From a checkpoint of a small mixture-of-experts model trained on Wikipedia.
Experts: 160 experts in each of 10 layers, 64 GELU neurons an expert, 8 picks a token, a softmax router.
Training: a variant of Muon for the experts, 451M tokens.
Below are experts of layer 8 (counted from 0) of a mixture-of-experts language model. Rows are named router (the router's row for the expert), up (a neuron's input weights, with its number) and show model dimensions 0-159. Each number is 500 + 40 x the weight over its row's rms, rounded and kept within 0 to 999. Numbers have three digits each.
After each expert's rows: "mostly gets" lists some tokens that are sent to it at least half of the time. This comes from a sample of Wikipedia text that the model never trained on.

# expert 26
router:447551475542519505451506494532550509468486537459561478518538470441444449484435517520488399547536483384534563544484450543557421535499491468467457523462515510467491495482533469565489509485543511491466492534513460480458462524498490495517516561517480494488477455466541461521463469531449579467493492465511512510538526481546541524528420524483517524407448506512522561498475506505599560486550517477537484516522490512494485390421517535437375518482440442521489522509452446426522497481503544
up0:520504471508448460452468533525450485465503528539450447533432451537455528540479528458522518432523472495516479466552470453490526448499415490463504470529483452538475594607560581506495511463490519412523514505524557503450502551490507487541530527458563500521517553440592564515518452526459506514433603467540533490465501492539511509514471438440504554510469478477519446502483448580441541542546588536471460499510484473507509457514521510513486484519554485404498442457463524475507537486468443
up1:467513489542449513516456452481485440494472471453562526512521537503515494559520476493538500599520438544501508475445488470459541449535501493533442477526518463465504475501546490480451428478452517467482493574482475494558506481458574471442562549471539531561540516504438483500510520556481487467548461574522495540506390509551446447407465442465470518543562503501526478540534486430508510474501548519497505489467546518417551442511531448550536480617521554502473519472449536489447576533554527
up2:482521531516471515467566493492550540452501533419512477497457464485603511401531450432516457550497523480422485573445503543511564556520428522518548452495457491465508468490487506542496551430516522495560485456514491555521483581466501475480561461556459511456499554513487504572446534494574553506525532520563572487405499536508466521526508538500444455488511488490446463559561439494585517515506470407519500515490492502573497514547482500515515474524459479492560486538484476556573528475539503
up3:432462490529543513454486581472435509471521449506490535551436536468510537493566509503490571419493405439502469431521464595500543525546507504523445561461564572481494480503541501481539501427480487497484463450435498451544538580477472519515491450490501527523428436550427551427529513476528479538453489573530465540515446468533484515544503511425500520490490487480479447507428548545478541474534531444545459514420502475481549527533559510525529495488536521517486502465509453483418520535492536
up4:507477499531497538445478525431547407500550447443492481493440571467493542381480475443467495547429491522473495426553515517531461496460492483480548499476474515432468528498454518552508422530565499440464570495475467535457524480464480517516565502505402503468539499515516512511481482538549501500609442495438471541451482467565556508526508516518488507501502439538492497578430439538497580494517464493462511507503471456427480524495482427441547448517506515528497511482454471439429496546501517
up5:485528475526425475526477504431456494508520469462560504459556523608503532467461552504501540508445537511482486530456468554513549509468492472463450467446561469519481522484485539508502469505498518526543473536494531527496467504523527567477521521462559556471533438544528500602559518539503495483478447477583477493516487514458519461505492561511419453569548571586513529461514555474490455472463456511444501561497482595483541446515538503570521502448536507595534539510426519547467531550558582
mostly gets: " '", " “", " \"", "\\", " [", " \\"

# expert 19
router:492520463505510425528501492477547450500504495510478397533484492489456558501444499534443547453566566456589440530499588506552549499472571498440514514442482494464516517452459514518539478512530489547489525449527534514510509538431474563525492459589528513463460505466429484528548495491490477515480542484535507516500402525524564502418543537521521550462480481518473478557536499485419524450567503525547460445550473450544551547442524523455483458527461564482614489459474472549519517491522512
up0:495464465516579458483514495530453491527462464522520533526475515566516510427532558531518444520429535531508472491470453504450530521452515477497516512504493474486484507523553442436555541514479435530549519488528564468480466562486521507522427545541462570545457530570455464516497482522455540453454534438458559416367465441467490469538426535519580562529429467499461480529472495469484492460484465485461504516499471433518486522488471465494626563527547542504515553497548551494475490521537477
up1:497495474489507520477529524480544517593476472534457510510560477512451520428500431457481472521502501436499520521463458544555473456494481486563500457483425469509409477445488493518488472496379484431499518453536471514470510544528472532467422529423481515596573484559446585484503527458424480494493442490542462575564457459484510534502500506512531544484491486529560466488543512547500475545485442509528450574522471485526485517463581497542495406486527523542498477418502532552498423520480495
up2:473468470448482428460527414541474476453448454524530474424516536556507508511512414530465532457538415516462487399498540441492450493466449470492540478491450472496478517392516471518468472489512566520545508501562494491533546492459536486450525493505569510489501430468518462498535524460473555520468523471468597501518487555507529526597573517562514468454489486485550422480547492413497552509552491487431517488483528505466522456541537517455447495485511536448550501507469479502441448579504530
up3:506494513441536490518461506465456553503483522520515525515463465440504485426454498490481525507461497506471514522468490441567471545498459520489582473528458547469430463442502487460432562523529562519453534487496468438537563556481548421465555521487480554434490432481491480525495506592560494520436496547460569530456504502518505521477516543535578549517532536555511468485433464400497518522461533537469526518511459567536493528426483437493480541488527533584487559452555562511487580505557550
up4:511472500512536527419514501525540503472566485431419460435454472571493502519496483495534518447432520591489483528531446566490462495540472412523450499531487586467486545565490508443481618484511507556495499500511505465549462535505554478499484501526510529446396511487602542482514482443452482532508505495451414502427493510541487534472433474513514534499488500474469498533475568479530489518522528438509434532583565492470484509555555456487514570451509524494501517431546513508496513456552528
up5:515486524517464538480535462535541455533544515468500527525525544571544499446435462518515427530477568497433482497455511578497425458523424513462398610484481457431443451565488525523492473448442518442443447480554501528483502479591429514514508504512437479491462563524501502458486455487440477478522500481516444520541513481499503496519458494457517484490462510451515552432529445553443517445542481504460459570469533499503497507468508516567448477485511525560449498463560552458506474439569532
mostly gets: " 18", " 20", " 19", " 17", " 25", " 23"

# expert 132
router:499506493510425523524493576558512542486510527495501530532502443435526554556457523510476591427585502536433558487496500503474521516478453517575491514494471510515544513486491461497439505555469517522573443506489514514530465529503478492428476504424452502481515514478540421569553436479435522563480520500595501511472558539463444533511522531499519511513538526491454549440510529544417584501432495461497558515535538455450512526538491509402540545459536550577441557521489521453525498510474533
up0:511462510536547470413550480427482469467559531472502454446469484452512488519471537501554462412502473445504521497402410532459514501571512534510491498503540538506447520550519470398490470454551533498545525556460549475568509516490536538503539490463516499535537502531561499557547552476522473529465536469400493563488486457574550498541537524531470471543583496513497440514479437417484508534423527468500454522443534486432478522555480454460530502504517521487487492443489508471489407490470545
up1:449540576490588450535557511487483478548477490544540533535501513464541494499498489547519527461554519478490541448534521384483489517568516517444504546572473539514495443502536550466472503471600502507545521468471486504580515507554479525531500434433513497443432490542471483508532524453460457538461463525493551488484486485536511435467541511473550501515526567501501449485484509524479423613464440440517521525531442461490526425491460577527495450518408551571539527545524513545512539483529504
up2:491544531447504462512468588521509551464543424567509495525537432457472525464537506481462455458520512474532463541454500463483470541505505454461472482490446527489511437471448546435536480458428485516491635504484488462569478517423457530490487501460453508453560579474546492528528556537479499475470435478458506515533458499544525496456528490488448450465409514520465452403463514510478565478446497522511498500472495427474480424502454497475464440461544464474497514516412487460479541534417482
up3:491529502467488441503519426478530458491529554510502478459491438557508543525437501484482438571512520464540436543525560518510545537472473534485480417530549475473460528436520550523409564550439509464489555508485504457610519555556415526543431438515520454584572521497518515454528519534551471512555449474499480566500511527567428487428500531482475532505485554480459480461471461530493525473497583475516514421543516478510460501452470529496526470541488485536528599542499516477535519492506504
up4:491522522408432472458492438429584504440501524448523532538476495531479491514552457490494588452557541509486528501494400484546548513518472452519494536428562549553530527473461487523471519541448466488444510461559469483467536540583476443519538512451478529543460492523532523457524411483468505498531484471523493506500502463436562456475435491467478475513451429440455459496538479535498472470403521546495546492552418496521477486471536546528493475543548481481571388478517517496509493491475542
up5:467567445505526537525448523413563519492497506552488478495528506545519465417521550569470507480458492558519519478491480585512512524474514499460474495513477476394487494475517513503461573562529505554509571512459490532505522493415520476538450457487508457477506453486499416537493434539438435504467506547502459482533431493518523526491444519479457531567531560452499501489476539489450421476492492487407555535456422497474514511574523560535551604474526465528517497453468494534546514517407521
mostly gets: " ass", " rec", " dis", " cl", " res", " exc"

# expert 8
router:490524489557467494524484551441529540507556472478555495570485491434452512515421504559513506436510559481566461516549539523573588472544539484483510504461430494463518479484500507511566496472530435492467536502477502554479510497465522523526554561568547501484445532489417504539551541440497506466544483528510487530531437533539531464420523495442509518495458480553508469574570478510420490471526485493546447430561502475476542505406520515438483425523477575474563423471560479529536494517467504
up0:545512553489555514521542472520442530536463454484505547480530563544498457547505478455547506458546556481484541526519487482462472427413497547528544509511490479456397516537488500563418515484474525558494467501466423486557448477492493494511488490542519516449441512537558440529447459474507525516576471441552500520481458512464489530539499535519505567519543461525468479545603505503481475483522475560521515389538448537541482485530437553383460505534552523493458526524513495496589488530555553
up1:476560508548512404492494526462528503479483451478502504499513461594458460486481519491486518502526531563511532513499568532549463554609495508548488574505533476562517458459524531553544453485470507484510455421428480492483523463481509497433681580444516515504544449489494533530507548451505507444552530472490524443546570575466517510454489502528479498516469498537506514502456486374561428450480478456529524529509497536552490550526524470543497500468466497523487480507483477472522484535518494
up2:485493502523494482549486529550498525488591465506470512502460482494549520521462481526515491560510482572473530505541522439551541493458521502489492522406553563487578497516462508504472502479445506502519465531558549518501591479468498546429658555589563413557503541469439534551530501436480536501488554514530531505513524455496451393454476498525506493538493474429422514498488470519482468498479513551501494450487488480489438526528490509479465533492445501483482518555457484466427422513462572
up3:458557503527501423476493426454537414484564421496520457527554526491576449468550545531477584556496504588476581555520497506505514483487523507519538515495556543504511530537492480494492494526463432459491477482584547518522510560480556531464583509490490485469549462437555551486526502559508531497518497507459490452505451457521453563469518475479541526569527456575477539566415514456419495475480503542487502467509546489501475496540509534487515524526487526525433514542462504450443446600438503
up4:550504509464560471529543540483522459430504472447492547474481468491491516526497423484593453456486571555448515516571454569493463485530517437504489537508438536454441468473500462518525552487553455506522492496534526512524515565515482508435540541474485475414477534536544520485386508496560550511511523501551491472515490490525571560534472509463471507486494523531505533487568604491495471506486514560529510532446397420558531554553458499472516454495474519566442551469602517484490523520523467
up5:510449471493485504520576507473483503453512509541514407508536510491441460530559433506503501491512458429492622463547451541531504505471472499554525532539464509503536514480504506474544475556450438484531490459552542465490479490443598512446497514454440545548515463501518493535521504530519477423524471475495597473468526499496420484556548464534475406594420454516473453500545486510507581583525501478497527538465471456515520561462444468501492521477515420529474448419498525472494476457535490
mostly gets: " three", " 6", " four", " 3", " several", " five"

# expert 156
router:481525477483469515563519568514532578502511481469576527542468452469453493550476491512556537468489572469533450536529541503565567484515538510446496522501438494463546448466530505451446478473530436514440588504486488451462489532478435488554480456606505502459533551486461484521568515489549478455512503472534468502518507483510508465424504523475420529476515445569565535535506479491434529471523480533554510455532492448489521522419506544537456474556441557509560488436557427595501464470469515
up0:466428521489470505473547522513525520503462589526463509495491489488452537504500504505535488536463483536550505531474492541544561488491445559506433431460454443486475591472504447564489572491449504475489492429521530511446504486464512477531484502423522567495447514494557435479470571535434477490525461552551572461529486502479516519514465480505508515449472446438507498539496481557472499492493545500422587588557551545520454510552495442451509481469451456517570552536561406457508583471518502
up1:461527531502438528464489460478612529531476481488486513473524437572508504555557490478531582548444472556389543478527459467487387428500537484556541478466489515542516467527445590526411511486549468517511555540523554520470511500525480506522475520571506500523433498412577459507513473530453518578519512486488516489523515494509562443540494508532498502510529526520512512516536550502461497438556527574418498489488464500507557515502471499487445572530488487525484529419509571564507507499517529
up2:559554503475478563517491563489513499493426471543608435461416537555502519570605501476509488554439491493581461472491530474515531526511567549498535462447462475506489447454495487483500502472525434528503486459510532489465504444494398487526540446449527523544557492468518435475502518501494511546484472494467552501506425477497462469463491479479533452509508451471507482542463419423478398492512508513467487572467488521520529495496534513523435450505533450488532550448426465499415512478569534
up3:447462456479530491562515544560495535446504497501494526507545474462478411523534527432489516500480440507506501504445488447524514508532537556472474531554546473598478502514489450377557469532483502545502466536504507431505505491469525552521404468435460537505573503467496524539514516503464442504448546597523506483488553468414455527510584471512443425523510488534475535501526523499457440529508508496518598527439522561477454504523509569451544434497544480434573450538519509469489510487501494
up4:521475535539452487506412493540521531483561467504569529551478553488486483548447497467451608506494486571495513493514478446508506538510520501502473554481506478542441467519560419545520468527532502479599459493537508505509532462494473441493547551554468514476524456440493489459540486518536520480509445485534491443495479504531424450542463484541424462435530481455490498495530490446487527402458494520482439474516522560539514464496425514373552604583501468524485479502442490486446508471442507
up5:490478491463520445483477501590462502486483489507517514490573503441497456499474491398545488470491496453469484511537524451522484538506471474541530476506489455468513533388509493441500555505545497490487520541521450480539517600537457405588447540527545480452424555505445512500427422548571573499529496507497529468538474554482496477508465545559475457433474510499501521492565512532560536512516566475522465538462564474509565528478430459470490419555476500482478509449551599515504473485517476
mostly gets: " 0", " Apps", " No", " Votes", " 33", " 3"

# expert 80
router:518515499525503542501485457479467563535592596577515507484528465460473528498508532439473478553495540413514450493513511561476454450524428582506447499494484455484563437488472482511581538455504548563569452423480462522489501460528528563528511497478446496458536497493537456482499512511552454479543514502473523549514503468484545457491556477496557443514544550468472502423425501533514484482426520518524511475486435454530445545480566487425549473462516523581550534487512539476467485438519415
up0:478514412505503524477444522516561443535498526475451454512438514527548552490489468465524565473511540574534570519511454458566466475455467484457491435481500517499542479519504492544526497490448489532548472508399547595505482434466523517462510540462528535452470542533524500503469455541462540529465524511561501467477474532419519503524460490469416497488510450527540466519476434544501420486471524497385417453508598533576462481554509503492535530505507550575563552493520499501462459544490515
up1:491560502499565519475475483520464452443574526541476446489463551453503462527548479505539446493490550499497504463525504433493485481516408501452508516571410557487541472577522474540515579554562497440491439521448470450452468448517558468540507493508544443483522473548521511434476505467474471492524457516531476461486478462549501501499600527551516504492507507582492535490496506569472489434471437446507518457516560541520566480495491518429514560510526428502427452557501533499566528558496589
up2:532420516471486562518513477557432481441437533493512439445522480555491549491488521516504489475555497516474543513424499551451536549508454550503518579419488479481498519468530531486543496523557517524492571479455505390500514501515486516529516562503553531568528484551502433440535472516417494445480498507548462475506537504505496444596442466474521491492519440508537533559590539507530499543453448537546451439492483484509518480498498476575463535450462470488448512454557542472522447503402552
up3:536473507516514490472550518470548527493517509505537478582482602527538493451487505508485487486468463421484513503530487514487580460557509393454482482502575449540530521443480457503498488518431570473536484517494475507512443491467528498501537471430581425440502531457513516452482389418452452496457504479557501529527488498531516525516506470488523479413532426509485460435550529442541462469557535507479504493481510413483471543504475475491488511476598475431494597502529498509548429479518548
up4:474434511484406495553506583465436502515575525544493492481409531469540441528540558493497570473499480507500497423481552489448523493503488469466557455545465478457545508519461486537521481440538496508547526434547489543550507505459564531540434464535502465470490495548464436530555478553487535506442460508520555486465483502519502515500551495489507527506477519582538457475548487453460531552589473534538578498509533507541592449517553438522510582475468524466511468469543543496498599435533496
up5:567490539520529492526510515501500494497578540490521525523390533481476497575455547476527494428435543513499476561507535563525505522534484512433545495466452529477413500461516504482525514421473465516431516474471467542440560490462563504483435509480489492415417504543549507465485464553423547485503455545499427550522482540456466513601485508471523511480517536538456461513499564520422468528524558453509511519495548475435524581500474486598488521493557543521501531489548522502549507535564528
mostly gets: " music", " art", " player", " students", " research", " car"

# expert 97
router:529529518494521554515498428455467476515581516549516493461493508479434537545490555417509540473487564527489464492540531587487445482537474523451455544499504479565511447500486535520603478421543555525501452431503446502515472439546533548531476517459491493493463498511560462457497574538541467488539560478445477477568487489522508479538542448469544510422514555514496510444422568500546440501529477487589499466522525527474478565498541468452581502512518507524500533516543578464469503449556433
up0:494453433527517564518442489572511467499527472480520547468495524470469529454459450486476563512476455446498412449501460565540554461507540519507623462555416508467579538535505531492497477522515507528517590451500588501490473492429479542488611442456471486505545545514552529475546558494516492392473523490551516494471503542457500523449492544563544500498503524554546551521520477457516500475438502447501449441526552488498576546499494475504491552462515510494470444514511498520541547479481537
up1:436428558544585567470515543482502522426551465414476451490556470569479460395502470444481468494522482474474502484520536494494484530451485512513516543521575472470542514506511493493518502513466442486475557537508557491423557505433548493533611522475444530456505518463482605445543511478532449530540518508417452485433486494481518516506452601497440507457532518558467483502533501425480492509495539500508458536549468478557503507516518481528529549464564465470467478460544497482520475540451454
up2:542513545528509511570582509456421513492479475539495537502560499494492413490450517472549433455473449480459434545508444488504513495572490442504522534479548535473464481524497469448468485523441448465486511490524476495508552549492584443476538562508422523608505529514522440553495427448517467529506492571485504524480522573488580487489505512489577454530556560562503431530587501496561518503426522429494553543518464495484475531536442474450504527493525567501532475505513493527541457503458463
up3:425465531513451482463493501527535494524463497440556471479572537497557504456368474508468576445514458479509481481394541466464482516514558505502413456536500462492465509539483528489496491529528508521456515465531509439487507500523504471562431532431519491506569517519523518519535524493559498435461509470488456501455476481507489514475537522533559502549539567455475515484482479460517455487457565502487517542482560484500483506436464569635529549515484552542504575437452540529494466585418511
up4:562463530511484586496452475513472539545519516499441486453515417477506465565485498537596449491446513527466494554509473449486521516575496460476449506479532539460533473508470572513472544425523522550455421460494457560475493565539502533591538484532492438464476560435445474442482549568489433463529501523454496526492496451522470455492470498453502513509475475599479504505493508546448478531478543464499586437471437502456477529492452507544459530525442594465458479472486444486471507550505526
up5:419561528505470496527515456483508565602506481505462487484446533511495475476583506461552432425552482502498501512509511449529456494547562487510517514495536484591516472556567507513526499471469551571410509464477505443521478495438570510456583453447476455506429489538503519524493462516467461462469520558520435487513487490467507508485478489498502497484520498376532594487473435442507520492527439474541536525531479488545518457526497539595515546471535494531428456514431484417499500527512542
mostly gets: " writer", " coach", " artist", " mission", " owner", " actor"

# expert 122
router:500542493487461481536543528599482535509524539497450518558499481499538508500579524495508568449549449555471559500518558468450478551504493515531466519543579529528544541475556448537481484516451499520636481537452440498534503525549432505493465438461491484527474522478530454564529473552468500491465519496581457541515515556512466520506463526541487529474561488480468539468514514545491531434476551472528561427476555461509536545563460460474580564436483572442441568472500537509502477454472497
up0:468501478475592515536479551465580525551431488507473472558509545511461505470503461480505483489596642478514565545467475488435563513476436473509500517582503480510471477502507455502498557477497554527510461478527575538534537529549497412501429563491516510517463401504542506524441528499475432536516553453516522509500483478468548530486528518449512508432502469465516562425452498484464512503503520546472471497539519484463448521502389568495522524532441496514514474548487404493522501524538525
up1:506532495436591442472516479473495530508443485524516516521489431460437453521455497517528485532537512492502513446549510549520550506523505513546524579516496548496506460585481495484562482545459431466533470411521530421473515483446491416460615487500498554536533530541541513577498468515518466499496517500531494498520502506480551465497529558440529453410544483562481510550405437493532512512545394509530499511468570513457468474485491506481518491449504517595506520456477539469444553458555461
up2:467550439518499459482455558486499480511485510562528448504454406572552462515535466501481515563491462474463413523463458507490496557546492459475545507547573497500524447495534540491533554487599571510520526544558538467558499490532440531457486546491491386489506475461506422484532509505511437488556526535534523402438586457566536540479528521518575489519533522485560507477550553481449512525557439459527426534499529484494437479490492494544500480493516501444508525520521459465453470501555503
up3:502484482567493483507568549509536519492517508515470540465489464474496543473453429501478415481518481509571511482515421560533482585518424463484466530527390523516488456495436447574563498515485597493532579501525478544413506427538558458460524429501442459503530559496509469522512416567444527555463441556497483530482550503537540579565546516492533495502478496498482485537460558436535451515472529550463476504461487501493509526487511485493475494555470566490491526586517490528464491484512492
up4:506503472447426492551484526514514517454627536495441540423462541501492436520514529462563504516510520538483455547488492504488468553515456459520435542481514458507439481520474562415495510525494557465525548495491483482464460534439517506495551523514536446544438470517437481448517473530526463544538493403506491530585494475524487501464448470542478431476524446508516455404479482505500427498551549509373531490498487521568465491516486523489441571455520459511533503507460523551456568541554496
up5:506580505402570475518521512587497487488450474498498549476513459526550535520513435550536521603515515548540487511484538454484515464478513509596454541509542520534503528515474462565514497471550493448512500544484561514462547540573534537433461495463519482538477419526519531492458570532459507519458545466511507427478548430492523500487500453538441506525514471417490421530540573610498537558501516471518501503466544486526453551508523486500450502515469548445553427491515524455559514563481497
mostly gets: " ass", " inc", " ent", " det", " conf", " em"

# expert 37
router:453566462578440462524488526543525484587499530528503527545487525473451577501524503503444463461526482477476524455456506511498433545540466471457462518477519499554499467492561495523513450500543431466640498552533537525468504527574492524416519503419438568501473479427542538509459522477487489483464461508561504476442483564520443506545416600528555516490511475527521478454483495508517490487509501420490547492483460534507515471465478512525471508551519554533447504397426508455550513511490535
up0:541583533521416508435492385490485508416470522507493522499544489464440501487531598455525472552484481482452524550512512501476485590552508524510495519499455536544467442533466443463523509492470508542478541466544455514431554480541536439478555536481534471476452454485480517408510482563496575506542510548500470436501454487447500546476445477538539471485513549474542525398518550464549551545538475514461444503452502557510525525494495478521518521427527529442557569542508461458479476494483453
up1:484462509392540457461509476550460509488510545439505503467462518519476486512492415585531544453518557490543470499565526461465466490471484529466513513456479452478489431547419532482515571538514523485518492546524556509386594501554446503541486466511546454526565485494487489468515476448482517489550537456498493487464477485494493497580456537496515461527492456443498522554517501485583469597560453515565453467531496471454476490434463498446496440497538444503463496536504444460534406503452552
up2:437536471500532435457490479442501447472556478514540535500505490512519501519523545478487463562528419441522517514497552434523508532527440430484526580548478560523451440541461491553570514544495486476446552540534467510547517459457530515557521385474512521485461506532481441443493488532578536525482511525488519539520555495460508548492485451521474469552492526472445497502513482494469476502523477454482489395506581547537476460464376576553471503477459517519555499450451428448490514500440466
up3:460467480512462475474449546473525469509521473503453531553555498488489503521521476504515464505467435522480482481487562462510459426615513508481522497495537513506495492453481532457539541475467534476458484480502449471522469537469586435418426505488494460529516459524424487444435476508528541496468468560462512533531460520389494513477488518558563518572457490506490444495559460541520467597545447525443476564445515504480469454505599463487508435489526414510482499549544458556553537555512570
up4:491508485440507508536600540444493417506512498498429459545477514485525466482502491494459528464477516542500484517460595499524562518491452456525481508583521516478501473565546496496555496452526489524632515456517428536510555433473532456504489527542480469449502506520551499491467573487480504454527559529535533551546555399549574483478523458510502511466561522540487499447425506498487493564511473569546416495536499509581508444513471476449548558510431474449491425500504511504464532502458499
up5:553461466449509485421482546499527517484508485472471474521529468554505535513485480417461560499534484477572561511527512560461485506555502538580537516493499519457458535533469572472514500525479412547494431518540494516529452505489480501537491479551453532563474481511488515537442492472577540434521447512472553446494528520529498533460524522407481464496483586533513448555457488494480488527510547602490567484555435481474599520504529519468538449486506473599529449459537486419488540514441437
mostly gets: " bo", " dep", " conce", " ab", " lo", " su"

# expert 25
router:482522559536440473496475529526522513525497514533481552537508576468380556452488421548491446504475481478572515567506453566527476549549420506479454558500563539540537453505546519516520504500562461467601525533465501473537487498522463528458563463500508552527444494435484605504531506464431535475537471496493511500541486531480510538535477560488472512491467481483465533394458503593583426501505550474517486461496486568524529471486542488490454546542491561507478522504499501517574474542495508
up0:524447458434520454509500451503574510533453523454450503566455392518518548568554465472451481516486491444514473517502469527538422496411466459509513458480518560470493580572521558530485476482544469457509507493516519547493453508484499510464479543494492469488500525452420522559569438498443479513470489573426517535502476589505480530550441511465556517473487520579496470476496438501519579433486560474515431520431534488480451498488559503543555533450534449427466503505527490446509493503469500
up1:557538494497518509530560440557480514471470557507515400508505506579456498523437576499467433484555582493412445507529566479556520451525491519534496477550454444506551541589538503467499551468516525534554536469523533422492524512509544498438555555433526535523528463511555480513467505504465486502456461505526536469495482521497530472568473498471511396546522481471484485500395458471520508454502397460450503462473505540466489495454502492477470511530471506561443569508544514500489512443546441
up2:468471479476531473460535495391474516478516463531492492504527535527556500553557427584484412570500486516415516517459446500500526464503469402453525506550465454428442525530474547523465480481489438450404448513504525531552470515557496506454395462544525499491540475537566525440525570501495572489501509464516502467545541478528455453544484521529466478525506535595490447506461423559544531549540517547517473545551511485543455510453523529488482518478535521413485505497509493514506501532481463
up3:530481542478496433468549530594423504509554461542510505506524533567467527505481444482519556462482572523523530525499521445517454503522528467477577489515495484568454473552513396505497488554466542507484505547444499452449543518542456544406585599535532458511477529529460504552522508477538527478484466586505458570505471444493502452464459466553511496519529559511441491532545537507504516549485522532446439504506531521482475532551531491469492467503528510501528418532575429503419457539444477
up4:479481483522514467512499458451437478498485432514535512494449498551465476568472521505518494533510485502565484497545518501544538517507504476453544544436528433475560478541599448502533514505467464520440499479517555491487458437465559462531529477421523508447471469409481478488515525525471493548532541417493475515467467545558561467526518479462507539529504517557437419525516516421550462486510568546498535524508490466495510578453536591536414434566445424495591522529474542492535455464487545
up5:457478445530547457446478545489552451580476452492477559567486483515461422429524524486481459529531503500533504463513489481478482482489474451570540517444548468485478533550487535541470481528541481530453501530537504480511460564531477455585480459519573507506591574540591498483539540512578522540395469486494490488541469540521531542484532484516542483459484425538496547525525518517504497464498511429518540535457522547464544452490414477580576521470517532437551510513493459554534412521474501
mostly gets: " fa", "oca", " stra", " reve", "ona", " te"

# expert 64
router:474536500544531504418471490481540496496536528484568551408515491476446482552459512494540443470468578524451504520539559446493495497528439484499462474438453489550463507534488504487551493483563527545567428535506461496496505454476461515516493510449506467461441471451495461489458511539498436469498577460552625540551496470476432460521535552529479569528520465496510537467480489522534549501460517537530560438530449472497446548436477510510588475555565413574477548519504446497521436494501499
up0:490514504490489521555513469552502531535512474461460493479502528480600419538472499462538599553514517533511486560505437500575509479495528476485470504493517540560537544497491570514534448475493532525529537485556469575630507514468427512460459480544541489500478475532563539526512425491427491535556515500580484471540469519509548531575489503547467527472478494561526486554514570525454468547459456462553553535426459520455535469465524492451492517476503482522451513538391536507463474469419481
up1:524412508500541493457525524390475467455522502574511504593551501413455459523531428466501535486494556543479542501573556502514458427476521528430529524554468449568484451460450498550476476494477472497469475614477467500523544466480527493483483521486556569520547520467551467517497507571438535479494484537449488426478555542455547525506563453489526471513445523458477469555527490578538538464465436445530532467509485465490497474537519421457465525484535505542544467476521549533509472485507524
up2:547482543445524463494535555526419435477570435519466478480501476493511542479506531506495500426507484526441521451547446524433526518500480598470546492590516542493420470519526475518468506455537506428500534471423527559472494564512546508470527542479533464445540467515538464455466513480500504457587507510459524458483443493529521456493441468537516436472510399574486589451538482518540514482490511514550495579459391455500489489494561482473455559523524466483542476497488442490522453484465522
up3:484548463468533446439494514510415566484545513466540536497443489464488551532531492543530537553472505555504471522583503557484547536503538451488563447511463538504528467565425517490463566479480439582489555499463450540519433544500475490443477493470493478555481474469445482498512468454576462471526521480599496503494503533524471526497484488529506516571556494500532524554493377477420441507468548509614515522544514495451505497539521517476509492485442525516577570477490457530547552544482528
up4:512464570453487516563450496531491458491507499532460505472494432512459513551475507507544490536519567560507482503553485486514565553526516493531593534521483499466484512487588523539460494590499453460495442595572516461528497520508512510444500462488575548499508496482415522496472546503450544513460427530422476511497518428518561502476557522551553502549466530510486500534521448504577524512574465533550465555509482494527523611538516501518546467513584510514503596453481502468538556580495500
up5:554474508538404513482560534529449490450501494511487469542451532521540515530517495496486531500530487483512559467565416504460514585558520474538481461421491424532471500463469544463504455447469458482556506503544556475441480556511610442500476495477485515529472541502556495499516455499528561451469600580479518443468426525428544478515559557500498521512477468590486535450562522458566503545542562548462438505496543520467506477510517571503511519555468482478532500500471512516553563494548522
mostly gets: " north", " Coordinates", " water", " sea", " south", " located"

# expert 23
router:425511534495506486482506510475563494530535505470504563562507534499407539439493541546407512473545462500461565615476576483522440501525504520574472523445552519567492435501566512466493482519532447519541485565487554457486494606503442507442506505517466493520463538517513496515495542466512553473484489546536495461561556534480477547519422543568500509486519470493464505403546531547513478507473473441544533517469466497502560523562466403494507492512483544470465503466424486445550521513459498
up0:517455434463484517487474473455489602524395525428494497500454475529463533501477481503511480583471450557479517501472535518499526583468498491467521509476566434545463526439472414491547511468495500510429535539545497502506538533595488497522476543509480524414535563475537538506490451518552494507488488555494529486502572502474513446476530476454472483466477481537609513464539509442544536567509459454426452493524547575547467485514532448496517557541466468459504550468540398479493525500539452
up1:493436500550481523474505504519542495567498517520495563487526498561579509527454508417485466482501497482480530452491525514537473494450507537433496470471477532461551503553439508510528543429559473416472463468440515479508486463526510462495513562515473501534537474600449472526558494507472537411376464466443456544484535488534469543483485510468526384466501525507521543465474488518492536432468530502603501460451489482556498568468439500565503481463460522444509477553523473506576548464572490
up2:513540464537496524509484458471484586488566509459504521466516469505525554499558456490454533495509529563608485532467574427494531525519469471557526530492535466543524438494477519486505504558534471488581520506413632510447476447616503542511480530515538517468516529548517507504525516414507489520532500486450557473512558524531504525500553502519485465451511565438460496464455480521475410535499587489482471461465519510506425481414538470478531569555527471521476530490515535522426544482491503
up3:521481566529488525466397508546479462499505450465515441458450459555482490513498509531519514542484493531517442441451512423491517492572578459427400477474497555505442478506454538562499547480505489506507483501488544593488563525518519483516433572520498449539483514496549497548448531493516582500572462467476560507496472506477482506484426447532497575515535508560528494500463515541510569466472523442436526494485473541487506525521434496482563540522541437583492497545571468504479558596507504
up4:418523541489469484519568534535521508501490523491454448528405565492487496571532465553522490468492564511459570507486513489487514512514492471484556478607499527561526540511463560510453512466516507483525446544537490480480503536523528493534443480549553466498467554570563423518512510505531524454508478508447466528509503525490467460548526523486493519471511480557476567497554560470522602576436495484415481389445569438508467485481520480528518472487480482529507490536549546487413405496429472
up5:503521546585471448438511514465531439488485464540511499446510528497495549505521485528457446481523526526474463460543481512510492428523557464514502476428435449502608461540519466481464484480467516499501600550447528583496507582551494457472464472484541417464581518470554474464495559520488471488501435460499474510567438469440553520519557490486495488497510509540519509506486550464554477468463513499429517499424566471541526435433516525484483486474534439437400463521453494504444515465467445
mostly gets: " ad", " rel", " en", " fle", " lo", " infl"